From a checkpoint of a small mixture-of-experts model trained on Wikipedia.
Experts: 24 experts in each of 7 layers, 128 SwiGLU neurons an expert, 6 picks a token, a softmax router.
Training: a variant of SOAP for the experts, 554M tokens.
Below are experts of layer 7 (counted from 0) of a mixture-of-experts language model. Rows are named gate (a neuron's input weights, with its number), up (a neuron's input weights, with its number) and show model dimensions 384-447. Each number is 128 + 32 x the weight over its row's rms, rounded and kept within 0 to 255. Numbers have three digits each.
Before each expert's rows: "mostly gets" lists some tokens that are sent to it at least half of the time. This comes from a sample of Wikipedia text that the model never trained on.

# expert 6
mostly gets: "\n", " \"", " ==", " album", "\".", "_{"
gate16:144106121094115176147153128114115092152147076074097115159069109115119104114096126119144138164117118084131132173122103081116131145085129078083138099123083171075182133143113089185127129165137096
up16:156164125153159086172086142151171140100127086119155105134168160083172172145173111088140142173086119088139162114095154167154163156090112132080119048155182134094095155129108198159155121108090069
gate17:112100107182086107078065101117116104109100121127167106116146170092174158103076098103071106137171118152125172112103145172125109184141180096080186136115090138203125107121125133168134121104104077
up17:118113143109170130150141106136144109182147156114118077117100126157115124138163120159140132155138120087109114133109142122123113059076050195152092130124086111043141143147182134159163085184081140
gate18:136172188168092157128104160151139131138119069130137134110098097145091116133102176193141142114174088149147109098110077110113065143161100155058136144078101092117147189065139111130129126142143115
up18:146081109174167168138138059130119157164157095156108115155155083107121124134090132122138096163123134119141142110115168133119158174090185142143178097063145124129125103166121127150089149109097067
gate19:105173155089116101112122172130154123126160129145158113135127172123163165149138163140094089158133131108158161133071146061143040157087147107129091146137171122093128069133106146118132115104162149
up19:130171171139081137090171168136184123126100122146140089072152181189190144228101167124167141148116147148090120070059135100170128130147076124142158128122133092099154147129129189148217092127149150
gate20:086164144140128159127069084147101111117071112120128109117134138144060128161078090100110149189113105115131116152100118135113085135109144128085088109127088169166128148115156107156129086125114177
up20:092136117143120121088177112159169119127078135078116144103123116087141161144119125118137173140083131171180186139162154123105097122107153132140175141140075094129104135134145150109185112085146118
gate21:128143138098065135228089057156108123135129112106167156097088130112168138153086103134145070160128050128079142165081139144117145102124118178086107118118118087115065075099150134156185116140137155
up21:177105120137150167162087170157092162157170153155069148156248113117128077105196151109128150115096147117143096087102132152072111134103150096169132161127120149106178148076098120076105139123177156
gate22:111178171117151117121158152093095125070116133124129181131087198131151101173142096126112178103137116142152115117116144086156109107184089109068097083164174186129113126130103124131125159118197132
up22:099091086140116185123143133108094144136104082168193158144163101143130110160108133135091127136148138088104108102106185105088135128119120135157181130081099138160145141139099150144153118125095090

# expert 22
mostly gets: " p", " ro", " mon", " dr", " song", " pat"
gate0:158155157026117139091164194085183143122128126194194140108101159104088120186110098126110139130129147119085126096143127125138095135188136081179145103092143121154068052124122111131141176077154136
up0:094143163191061119158132160117129112099068142120136194141116106156170130123120141128124119092139122128138173151136102165100151108090115106145137126200101154165162162125130142082115060205146146
gate1:114139168138161079120073143177111107127072135177145136119133127145098083116164167158097139116132088115133131123160127135102129121119130139121158153145186104149140125106112155177163134124103146
up1:115136118125113110117085128093163097173052166125089153135133123119162107104196134119151139131123153155152117093156123172117072111116144067169131182119132105139115126199119141156189124149119116
gate2:091063165161171109132176126156131080155094151135088128082082150137182141110059196146148105047127146091157144112092145131087108124096144084123103085074050131154110111174158139161113118123140134
up2:119137139095156109170026125116121107167116134108070114097128172175105088181129108103160073128139089137165154050063130075133093158088105175096176124113109143111116160118148106133112125160155085
gate3:172091134169140078099078059167138130093095163105131138132139114128076065168083140100161121070136101120180093091125081111176101080142139141109058214098182155123172117150107098103104196222127134
up3:146105071178175201140087116152122159040145151136112145195124134090122129147095171131132107115160118072098087074153145118067094152158158103130140145106116135154130172158121140099082144134147155
gate4:133109114156114157131090139201089147166092120121137145168100168159091105046127129084075157154170140102100118091187096128178108142117162063135184131126155123144102218120092129041163111132125102
up4:137143065110202161167146115175086113136115135144127089133178168168150158151107123168181125084133121119112115091149098092143073083079134196117120086092172123125133104139074148096128155150112127
gate5:141155069196180119188080068091104095093164121144097164139182123119076080129101156109105131132160138091081131156182163131158143151114113137160064213137140116167166131153193114186085122159159194
up5:133109098081129112158138130121167087150056162104135116156137113108142109098127132115142100106125130149145115161086163122166113132108144118144091144108113147137144132181138147114088180128132127
gate6:078086130140112117192093105149095111147149130135113128147127138129105132145159157145172068099110055148158103106139102125139129129111177131097071121141086104145112140153125059123193203149167104
up6:124122129140179100134170140154139176150121132148178197136124142110149122142171099140113176097115151041108142129152103138134108126100098103101142133161158126130154088107117159140086104101101111

# expert 10
mostly gets: " team", "ations", "ition", " film", "ment", " album"
gate0:116131142150164126172146167099154120129141117163161081141084110097102188141150096148151107141110177129091148125126189149115109111116152030098106155159099129040153164095107105145157083138122121
up0:126163134126115103168189114100108133182099114195178083146158162104165093137167132138122169108101121132080100125103133138136094117099163183201154166152124129084125142228160088144106072165052142
gate1:148187174119118187147096070166128093115124097151121127000129142186172158150113124165087163193111150164153141090127120107207129103128162087158137086114071126134140100166131219105136152148145115
up1:132100155114116064094119151115069145065103144071123132108096164088047134156112120148134103110094092072152120157138138062155080066080144136195118154164150172114131144092103148114100131170154052
gate2:065099175089124147192150091103104069101154158118172141184105152121095156165160150115133108158149128128090142130089131110180103112115120097047103102113094069158133113124150177170159109084107099
up2:101090160180155174115091109093132119129185122115167116124130115078120143189134191084111140133165162091132179147051177095119175134124161115112137144121124092073109106114179099155083127127125078
gate3:145146158146112078102145186163097087092100066095132145115140096143091169111120099146157119165100125148159115128132140089079149110105089156165133112096169079138175134147153178162167146078137188
up3:126149060149100188069131236146146118122112086133142121101135126163135101148118128082136112144135116171170152159090123123100164134165149132108109096096121084094137131133119147151123095159186126
gate4:079116096139110162112062164143107160127136127121171150137131095089136110155104101139140089114213129162091218146047200108166202176157177172122188077166169105094144105131123094092118174167119111
up4:082157145131115173096130122160093154148090093160124155131128134133084129105093153165139191082142138153118149126119112076142147149130177124105123155197172100134151126141084126111095088103090112
gate5:157121120133091102131133130114104129154077131092107109120119167127133156114114097130139094134128150117120118132103139114141122098144075144139121143127139145111200185110162158189131078105117161
up5:182138159103184188106117089148117083123126163119100092169123131104044147147106126106116083173088119177131019143128139153135143126127130091122171177093127133120120149134128074133153114139166112
gate6:101140094158151112093166148141128099184169076046111143089122126136111135184139111148203119147154109153132194110149199131100141161078234136158130126098144161155162135135167117185137169089127146
up6:089129154117130096108177167163137058109060165163137112162115154129100156152121145114100120141128091179121120135091145177044088077091171075176137099134101205147138157151166050171128158094129153

# expert 3
mostly gets: " was", " were", " has", " are", " had", " have"
gate0:127123132197063082165159143134149100151166129179124145117172147116140148116089129149132141156157097162120138085142140159147122134137114078108136124128186162160141131156040175156177083060172131
up0:087135104100164095150134130147097097125144128105132127150111118086112122113177115100086147144120106150135130146190119153145155139115090164144150118155124147122137132075049126128139185099137144
gate1:137128103138118126181189126139108143088131126105188089131155164118099124122086079130115132119188099106111145145104116120138110211187084107132049081118112147195124182176155049134196136158142078
up1:122128126188129156101122094141120127085155123159099128110190124095109180159089088149132116121153098129126144166113154123125153108110146045079129119133103190140138153144137057146140122146114180
gate2:189159129128139168194183193127128105116198194080092072146144113132166128146161122131153133113091131147136192115177175115138040152110167108126162145082176069119134127186106205106110099114145115
up2:168097123116083139165133144074089169101129181161134133126139079070188146162127150141143095139147067148134122187209120140132129063136099159176108074111158122095168121149142081117160124175098102
gate3:188138124104104116131134108101105119153109196139117155188199148147141084152085097156138160146122094141138116114144037156143106123139069169188162088124122123108177147152184110130113195141150133
up3:121166128063122126136159163219145168101121186149154111085117150105138105141088107126142149136119100128102193155101109157108131095164108148106160132075123106138116115220088095130115137085146134
gate4:171129123155160099093172146123098140160156160090134113056139136111124127153141145108128100107123153187131137098173130048080085141145126149104089119112086110128115104152095132110131075096094094
up4:092167150164097180149101110118150126156138113167098123160210109139081108099127155137158128144081163069075086164121176122146166134077107128141171091170112156122182121131178141116117165174088130
gate5:161163103102173139128141100107083148132141091121170108118118065153128103124140065111126124175118132183122065118112100113238163146088154091158083091129125131117106092155151103118112150086109115
up5:105099036122120178113129139174108144111150172166131120133142127145147067109137132078111096140142130079156177092150092065182089112120142107128147161106064154154095173110124175143124123098187171
gate6:129172131142170184136152167163123113070135059116160198152060150106146099139090137151155119109078092124133178134154118100115184124143127068165157112142137082129103158150090136076058108074096113
up6:139177174159149138155110175147161081114153091112193165159128140061151151155110105151154122097137073134118161101126143120119133113125081074111127128093177138087161111154063061100182141148125078

# expert 14
mostly gets: "″", "_{", "%;", " Hill", "′", " Bob"
gate0:149135107168096149107112183123147121131214117178118084129143109085151134086149176106135105184174113134148099093173088139137113113210085058146140124121107173114170110159145115101128126142143137
up0:097107099206147107181103134133181121154119137149120176121061142123121035111160118157123121204140126089163121163120110099131163098148067157120133142204208142188094158138149117189132129184106191
gate1:127060143076163132084177113126146183113095119146143209111126113170132115170125168147120146151137104050177094161120073094135090105126220107103074141179079114103145129139124078147132110151134150
up1:123158043147114085119158200171078119161169113108136164191153183055213154142119130059152088160074149119145097105110197125135093126130092154161100108158185100171098168147079124135123115152105088
gate2:148111143168136172150096077139156095109135109139130124160101102119126095075127112150165074134117066154150148124076118100150066127082161097147165100146093168118154150101142152130151167165175101
up2:116045114110118119106110113135181045142102138123112141152143160171180123096101166126154163176177138142134152132167142137138216138095151139080174090138132105102078156138159074078077193121091087
gate3:101250111087148128129144135088106091165095130068150143124141131087145144138124181139138106160130088132123157049127098132127132147149137113163133162179155128151142100107123164112115141170167092
up3:119079141129144105144130088092145141134086167168113182128150142150143118121138157137160173118118079103110129180101109179202141144123070147155109137146101193091125138113083158135130071172147105
gate4:080145177121155122166082067135102188140141113144131112124132091155147070078117058137118089152112116139130082092080212148191090045111103096102138174081128112111140145118138112193113111101153087
up4:128159174139137165110179108130160154163026116225137118145121188077103113104141120116082116124111197137164145077118195096100125074154113197102152121147098123177110098147132102139116083153161101
gate5:135126097124109116110188106148095148108128123169137127182144045140084093154134126115160200141148163134138126092138150132124092162109137114175148101123127171142181115098161144124098180126058084
up5:159193122101116155122122110167155124175092147097084107166103178129106204143184108131143164135112119147128168151134150102070100141089219103165103117130103161155175104102149118127100170141092123
gate6:105126096077129135166130175091120077176095149134105135098123189146174077128141111140186100119066147135154142201121109166081102151102156144122118074140126084142139113178089122110112121150138135
up6:132150148183139078101131102124121152125126148176149141224097078144128139139128121134128161087135118119153199114193177125167077143142101106090113147151148137136121181121130096155105155148134137

# expert 12
mostly gets: "ical", " this", " American", "The", " new", " World"
gate0:104114113104103144120102092152073159081057133112091088134155155128203152082152080105142155155140150129124148171075196190150145099134158135131143151131115132116105106222122133138086170098099136
up0:110144158129079149083192088083167121158115188135156110152064159125145158110135099129091099115127181149157126090079076127110074113138180131192167119157121118174152073122130091140089104111169157
gate1:124173133157155132183192129138127124085168163091099148102147132129151078109172186116117073156179110165103139082167131119124119071113159120091141114068113156143149092091152054180148160156186102
up1:161233139170054177141122133127134098134162143129139144131144185072156089201132144116110157138108130155088144098111087144105127124081157155123127116160110170153135163142087143088127092157082126
gate2:109049124091051142066080170181089166109142111133169166180169159069139116081020092122136144102099128114141079145168081166069131118096103117150124131118068094169144050149163161181144111124188115
up2:100176153144093193135153170102173043143106138172129149084189127152202185136090111124100126172131078121128156103094133183119154115187157140164149135104070082176169099158134170137164092129145099
gate3:109074085086082162151113141140065078133181086118128132123168151146190117164091120105132077183132123122150111155205072099194125124142172125116115149179219103084116154069092068142123167130181079
up3:126151104166058131148193133128184110108176128165109112138145070125101169149173149142102127136167104094120112144104115120130131135150122123141131194120118167106163111130145149123095142146075135
gate4:127133169111127173159097127151146061106077131087149162129083116139111142093107162094094106177109112137110162152124133245110079095096135124079084131113154118106150098154107110078081123113155083
up4:085116079106122114111204061122125114123133091166083100120108172125095130118195152072133118098125106093103115069109147111162146111085153109123179123133140093181146139105121168115126117179122182
gate5:103178123160165150134116120079117067130114034070125116099103138122109161069121136100114107107147132130097102110108104154166164173157185155049107149148107104128090072102109113081143102150160141
up5:125132141103213152131105122112109126084138148100171117159174138140097078119091164171099144116111086113139085149091125112198098156143170134113104169130078130090089139148153095135047106112135116
gate6:121152142075063081097104143176065115105148092116111098121097142152147163090173156118161116142118081160111171129169064086121127126118094143150120150076133189121131129128164154157165178139076110
up6:143102135105114111156195130155113110129122133112097090153101101139138131112187126142139145146090088136110142081130037155154146142097123097175146124103114162105133143074167116163161120116120152

# expert 7
mostly gets: " f", " F", "ab", " Th", " Sh", " Y"
gate0:117123097059140114119110129130157145101128115093140075075116066119127137092118193105166158130153083064055176136129145097159111087120136170141108100106135160104144133091163134129170073152104097
up0:137162081082142154131154070151151101136104092082181109084107087178151216142140159121110104100192071097080179142145110109116204116089130093150109104105162143088158169160173142113169167114077151
gate1:108133133104138149178115114112120162076123142130117180091109115171079115083143136135129091105192162161077098102115085091149167107103158127097076161154108146124082128101101092145077136191133171
up1:188093132078131115094093139133127128087093105152140112144124073135174120096109088174110155106147144049131143213129178120105125157209147164171161097119180091088172137106164075153082088128073081
gate2:140071128141154130151097110088085119139119068105163170087124129083104124128085098128143111072108083115110094113082136113148097168111178123177118124136120108109120205091143148099098123048105159
up2:183119127192131043117111111061136110104097166106118135158159179137098126159080098198128101074182130110162145116062155125126114179121204150140089161110105165122128156093133072114120097096167140
gate3:165143069108113107147153110127118100106100110138130143130168130077169133121133109136135128121186104194154130112079059092067069130131140136135121085129171125105145160164166165147098140178139106
up3:118139186077175122101131103094140160219099119184148144160095108100163116146137176100125091145120137149133138096103141066153192150121081198101076212148094130125122173102119080081169093081124149
gate4:100121069106132087121101066082098100107131109179107078127082170090146140120069126151107189154116104108171161106108079125146030032082124118151101127073132080098137122230148133151140134169114144
up4:115145127121152142196139110143133168071130083113091135099143123097180138129131137144160143151155081197127161097130139153184125110090127118108135177126116123181149113161110178113146149150072139
gate5:129114119178154119122118125152115154121105057117149098124124121111111142149113151101105130171106125132118213162153094083085140147134135162099099107095059117128070163076165106117107165108106125
up5:117175181092116080115100113137106134117128148120147148131153164151108112129180134146129158106115177161158101121131114140199134116088190113138145144157117131145119136048113203131105126115129092
gate6:118145113143128093150132160099077101100106198142140059116138139144059080131134101174189135130110128151085183119130168108068201105105093128131147121122116112118118143094139129161172119149128079
up6:129102102109198108125075073129138145118127123158141145122137127116151092176157183131090170071072162061093126081129120123095099087092196135089115149148163121181107112103126128123179085084156154

# expert 4
mostly gets: "%", "°", "″", "000", " −", " km"
gate0:156185154066141145205126153087078088100101148133143148175190147093079117165159133065149148146170117148164144101122139149113111114128137124088160160151173188108171100147110079168148116168147107
up0:147144120104120158167152173070147086105154156100154159094087189089108140129098126143093174205121107121123131173141079129141155054103195108124112082124134061087112116083140110145146120090123096
gate1:147161058130164087156115132093192121093081102120089122097159109138116094115109116060091138085152091126151147141046082099115188141118129110169117095104196094141103142222086115173143132124183138
up1:119101222123114155120177129147076126151149135108130168113066144110159120148147144180125107159146137141110114119176159144088059109120134146134132103138075170136136105062134139091123152208106136
gate2:183096102109142145126105161130090090143176150120096117143122124136122128167128151131113081126113174103149162069112112064158099133154109168100118149113092175109104091137147116131129087178151144
up2:137113097125152160129132101126106107087174111081135114129133130186111137122185098094082150086097113119152097071173110128112156119125161111104064111138102168090165169116089112110128124107098153
gate3:144103099145128180111188130101119106136152167147179099149074062178136120098152150148085127138124116180143119127096116135184189112123099107095116136108107165108109153125128156114132152122156074
up3:132096111126144142156145156078091087173105151167101062183152133138141116179121159059135118152142198150169205104140140135139075095087123108077109184182157157096134124090157204123143156113129131
gate4:158177165127115163153113130117165119134109133157096139181087152091152178115097093144123078100126159132107108139117156093106093189098156143083093087134142137110123147128159083131170128088145179
up4:120076070109167205123051129073116135138191130195175101173132106112127121143101117132101129175154196098077125168118134137095098114111126102101058088114076133049114090091067142104159116150111171
gate5:161115138215154119176073151103178154145144080165213163159128112128108075153082148136140091113119075147123201144161090167093139166187123144133087126168086094062122145117118111150122122156154154
up5:115147130165090118147133119066177150115129054127190072124146111127115154103118077185163103111134119161133147108103124145098104107103179156105184120167149121169149099123138100140126135127153132
gate6:141140136163163120189161113132085048136129135134092106150124076120097133135106076107148099145146079113100142128097079145194133094115137151134186131161077085084185154164140113129122093130178091
up6:118181175135168118135103134135101173124200110115091089112145112152141172137155136119216154124094137117171142153185103116163111078142126041182117088114069087137162151124158159132123078076103119

# expert 19
mostly gets: " the", " a", " his", " The", "The", " their"
gate16:126125077143118135091124159146150106144110136183183200124100077172141165131145142147116161133170157122146127102150152077135140069180152149171112169155100098111151154086179126153172123139093115
up16:139106123155127091126129074097140120135083125113140230128160099116154098120114125149149113137163143125136204170138108173180137124101091121125072156129108175114137080105101099052146087185139130
gate17:156122095091133106146115149167137150150213138163112103104156104167149145110104148118141164139078128134161095144111079163144042094151111139210063174102075049132152108142168141130171098155118083
up17:121140133159109126115150151091209115124118096164097223130077142163112093113162117133091104166118122081119112119126123163088132160121138105147105095117101188106075156100113077143129176108130132
gate18:151074142174138204119082138137118108134144095106107171094137135113095098147157067138207152092173138112138111123144106107154084128130096101131179161120155114076174175159120208163071097081119153
up18:145144130169159172129150130130163128171125144128127100149092125131156063145096139119132153156108187157112085159171103141144167161125095176089129116179138086151150112118125160041090111118138094
gate19:127131164153108163144077186191102109134133083086129121076075110144124087148113134153130155149107181092172143155179129116137087147089166095087116155119103058166150089135135059142117077087092176
up19:138084119129138085156155078119124108176162097119154139200181145131137081134093192125145151142052067114128165113122128119122131089108125096122140127129147180082130125136077133127160141116100109
gate20:123169132208080133088098139159121110147159138155154116152121117151128076111122172147171134130135141146086120120149141117079096174155140184073153130101145102128134106116114121136125147124126136
up20:120102116137118093062140170137127114127143160101149129079140112168123160125157157135141074129143128145115064161119107091069150118154189131147158188126134138104151119104120168076084078143145114
gate21:059126109156088152110112092181114170125178177103235148185139101144134101139127192103113156094129102129170136139130173134098130108139163110100140101139104140226139115174152140165132079094175127
up21:073104145052145131086157084088121126175137071136149089135142133081124132156131176127153111089128136130079166134200105126178169148130162114132178139174148124143117083125139130113196087159162161
gate22:123150205158168055168151085171077161059058167172129113127125207123142125111109119136094193131153133153114136111135106163065116139166131147149111150137094113113130150150076092148132072130182110
up22:109155112116109107117161149156148163157157115153157153168138100139147156108160079162093069135165128150178102191100140109181161125134125151120152104187132142111103128123118164062206097129078127

# expert 5
mostly gets: ")", ";", " –", "),", " (", "′"
gate0:163151079085143135143075082144138106162129070134202138141139149135156204164167102119125161130125112141115156105126110070066139150207098139189115148099181091098163127135122104116090072169053097
up0:117141102104105121195102072167092119142162125154104137100119135164082135117147154090145078139153127197138105071169097121131145059149139181178115091043141114112152126153177146137012155121096139
gate1:071094105130139194153139144109110118157158160120102072127107178092107156186031121123164128164128104099103138113125103095096110191115133108146164080177141125136156169154140125162177072121133123
up1:122176190111092128119137089133177118117122105116101145101115119069096098055129165113094142132127108144111102084141136118147086181144168158097137150137109073115104159146083159106104172123155200
gate2:117101126110083123149112151071074149195146130152104159104141101180130139100079142101165114078179172089095146191148178130147148118123099148096164116149105164150158125188096126120175119110143104
up2:195090104165084140069225108120128120153194165135113140145193127147166102120160184107128163159162125061107104126104140104132148202151133126147114133093082111147094120112123193120162168072122167
gate3:114147142109112092045123130175164111116135168173133149135095113152038139176140184136132195159124150136138126158199112083124163092134121180089129110112158116096174178117183164077144126179138123
up3:107126070194124086098100102174135125142110121109196166087150116122073125114154170122130135148105164134105147124191128095115148104115072143123122104110110097119121165152145132170114132162084105
gate4:095121123151084155108136090173138140164093161128147154128115126159113111125096158099105079151140188204090156132099162101140134120190125144165153151145204063093084098165168122134150161118137111
up4:095097155152167131113186177117202116111111187159190162105154092097083079120106097110150124168152130079165162067138145101113084108177103101149107115113121170103116115190124138124088085097094099
gate5:096145119145076146130135112128167103104171147117107138138165136188102178166154187120142168193091108169168123125157133151108085134081136117149152162149085124111184153161108054150121120099088108
up5:125114120141140079138091066129168157121134166132162153096145129121105158129112142086156147115116066159138110135159123129136181116124140035103171136093140113090123135093111125178103122080104090
gate6:074109145122130105053119099154127096081087080155150143131088133123121099110177097086156077186131116142139123148141174139123050126136194098129138103192132115120121157082112150205113136111137152
up6:133139099142133117111141096216141095064124105163143154142112124167107163121141168136133157143122101162171097118187084110162179030097191147164145106170131144112178126171112159124099154122102151

# expert 23
mostly gets: "\".", ".\"", " James", "iy", ").", "berg"
gate0:166098122154129130138109109188103102132136138067152115121139151141161132163147131134161141121103081105128128152139152106130143151071095097149129123100133215154138115144055131102144123135133104
up0:143103108174158119166117091157154157036135126116081183154126148084130111121180157143142123118177090123131125097129136148121117099136132098137165124119116153080144137116120097157055138150144143
gate1:124095136112132088157144152142167122072077123146133112140163109111089154099111149092156093161177050141130124154028100181119151084113148134131144132144105176134116150119165152136090063139119122
up1:124109148110166151130154099175118089051097158132120055151172104146112133112169114184106094139154081142100123133046145161150150099116125152122123083191144138137123169045098163167113105110152097
gate2:128131104117117139167111120091164157089094120148134129189135168152114137067169143133146129098113121116123144116161082129115107097095132141065152113137067093177116163115174069113104138174147146
up2:094104103139169165110104166117115136169081134207171151093145127120186188152128120078093112125109090125126111142120120104189096168136157149118099181119171122099096146135147157134089108107115134
gate3:076104118124122221181120126133147135075153123141139131125129155077190071133146163174131145168154154125148149107122163081102148142107108097073101072181134084105060111093163185137151126168141138
up3:082140169103134109162079217114123133140116064114169166161168118129121138129132091122128099175090116097091121173130121155118183132124137143198151101097112171090173085058133094063116137037147112
gate4:189161147121147132064150164113074124101102092082095069157175131099108105141090153096116113130103125093081123090096117134091107159160083137187148072111108170171159145159189153172125070156167121
up4:138134101103162143113035163117131099122107138106165114129193122148166128196115151111094119145115152130181095137138151139146190166168150121186133133094101121132107109120145132092094108170121172
gate5:134153133124124102070113169124138091141137070174150140106169150106136062126135128151157155136139086174075140069109138087182108103114108161125162102106170179086154160174117117111094127151095114
up5:171157114159193109141115135139108151132121091118120147136119115148144081099157120117160126193143107081131140124099105147139116150133102131151090144103113086144120142202134212153158153108109121
gate6:127122080108153192162170115200148106135096095115160160137070139087132103137144104121137140095174159145170153111087123169093171105122063088171100133146124133119130109091127145145109121111164098
up6:160162105152165102185184100124037122135103128106124105121154110135160131118172100125120121114116112137156179136158091123117091168118104157131149135160098113148135109106093152171147147128095121

# expert 18
mostly gets: " November", " September", " January", " August", " April", " 19"
gate0:170140195208152138085106075142067134090102164137147130163108135135158154127098152162149116127130109142090151200088195189129146154140136093113102107136170112112116124111159110160144150148133149
up0:100143154174147138117099103117130106127147176130121132192077113186112138101196080104136120103112126116082145106092116183119089139165168095072090192119109124147166133105144150142102112098098164
gate1:140126130148085135065065129157104176129138153101130139080117127132126132122118079147171080107102195164142109135107115148081182137108181130095108089118075072134124133125076132158146143116105076
up1:161171124125147144179166134173098138141125131113128165160089101135145116126168127085078136144131100128147140117139174187146093114158111195131146131119129179126154158098186197133177147094098215
gate2:132153100139106154143146126113155097134137100109136099176172133116129116111155174106201107123118118199099119084117045114160128103226071109188121146120169111119198107140163111121072105119102032
up2:093139140119115124123145110152125154165133117138134102069114066065163166112148092127099123187117121082144157125053113133156072214089162072127130092169101135108098119083114112103114141169141118
gate3:078082074097123121126072086090114156185158152147152083132184133149131077137164162102179202119138135164142079172149108148139100123066137088121131074147135074121021129183125113091105109173150121
up3:076132105052146138166113181167129101150099119134180168142096102151087120166138104122103077134156177138078112143133072149053129157088137177132097188129131082152114094168139155121098145098152126
gate4:098129146131135122063138094130066180129106119090108166142097112102147130160113199151088156142170089093147086113112133093115103128158142138168163138114156125155114069065146175069095154092119087
up4:149168147117073105120121170087119123128166182153176101122163156115125189087162120046074104129167070153115115093103129100175161206076158118083069104186054180164114097203151154144166146175204164
gate5:085174083138089139139141122170130106125093120126130185098111114172114147140081133142175173106111065091167103171165173181146148186182143145177172089094112122114112102152176112112109136087087119
up5:249077103148148108092145109138121134101114145122109124098141119157166140145102108145114147130098173104134127136046094144161122159124196090096125110143032146154158115137107101118134089079085102
gate6:170158109106090145146139098099101133104049076184119153175105121093124111159158114092141124130108132140105142124125126159154096126144068132129162116073135199148114116109154143157109119130133102
up6:087033151144187173093091137124211140096177170134102125149123117157119163130077149128115131105119172028101101143104123045073122098114172133163120148141173129095092115123154081164165053084141141

# expert 21
mostly gets: "|", "=", "--", " •", " ch", "|---|---|---|---|---|"
gate16:119126102150157117112111173172128084108112227116176103187143118123135197107138133120079143133163144110131153098122203118177112113113124129181175136161132084152102179159195146134098181117162096
up16:173175123177104147137127067193148124156158127142101184121156122131140146145133101120078165104059146066130123044133132139148175125133121159134134177137088122137124067072097159059144116159107169
gate17:151158137117182143166174083111138174120123172170150137148116096147100150137152130125177142148130125098104133154145089105124145076109139130125066069164129129107126152130141156128113166196107146
up17:093110162161143129125059087122139058130168131147112069151102123143136155117158107175106130126147102151222176144092163143160121126074111117108095157140136138133142106127171133158104116150112143
gate18:171124122078166077108144150133107062121127148113117128183134170176128158124145100051092122134134160114150117198088091155157140163109151133121132107119128164150155099074159125197106076103140122
up18:092151075145177108127139099136114148081126165140106098106142145152139110069121102158067158093130165145118165150131178074133118136113153167066131103097163146169116185063143157101157129158108166
gate19:104190126108146134104159192159127115154142133095082111122118124133148082115117131171202031166101094151149096127095150175099056113151108138097172182112078148123185145151122123107150100128145125
up19:121168185213109148099104110091144085143155090132155154127068125133147086078250173124085135060121114135115181107173137149157142131131072152145166136148119131097146189193115104127111110119061168
gate20:159131128100144141144105169129154097128163128118089069123111199153126077134162087095102100099105114143162154133148153101125138107136120087125149103108139104140093128194124137132153131164125138
up20:212136117164072067116044167110123106157134140096145144112133159126101079102157090140096114131185093172163130099130159113105088141180153166131115144170118144095110056098126080177173109095188086
gate21:130152125184130158154173118102135159164126208158191145113113119104172152122120143092162102136129142163116068084121091135108095137147092128131142106120122099110125167123092110147152138140110120
up21:101102166112132103138055141124139071150141131126110149144130161104215096129075123121068143125089081110165174095141192102104058150151094100073183146150084156131131107117160102109144125109186093
gate22:128190154124151109099172194150099119134138113141155075132116114050083123054089195125153093143130104149119133106162155155165138097140163124140138170097124094149097136116132132178096126092105074
up22:095091136115075122165120118105196094086117151137121140136124163176107136126206125137149102146147147133103095137164065117124124101164124150090093171166143135136136113113131115089112065153104102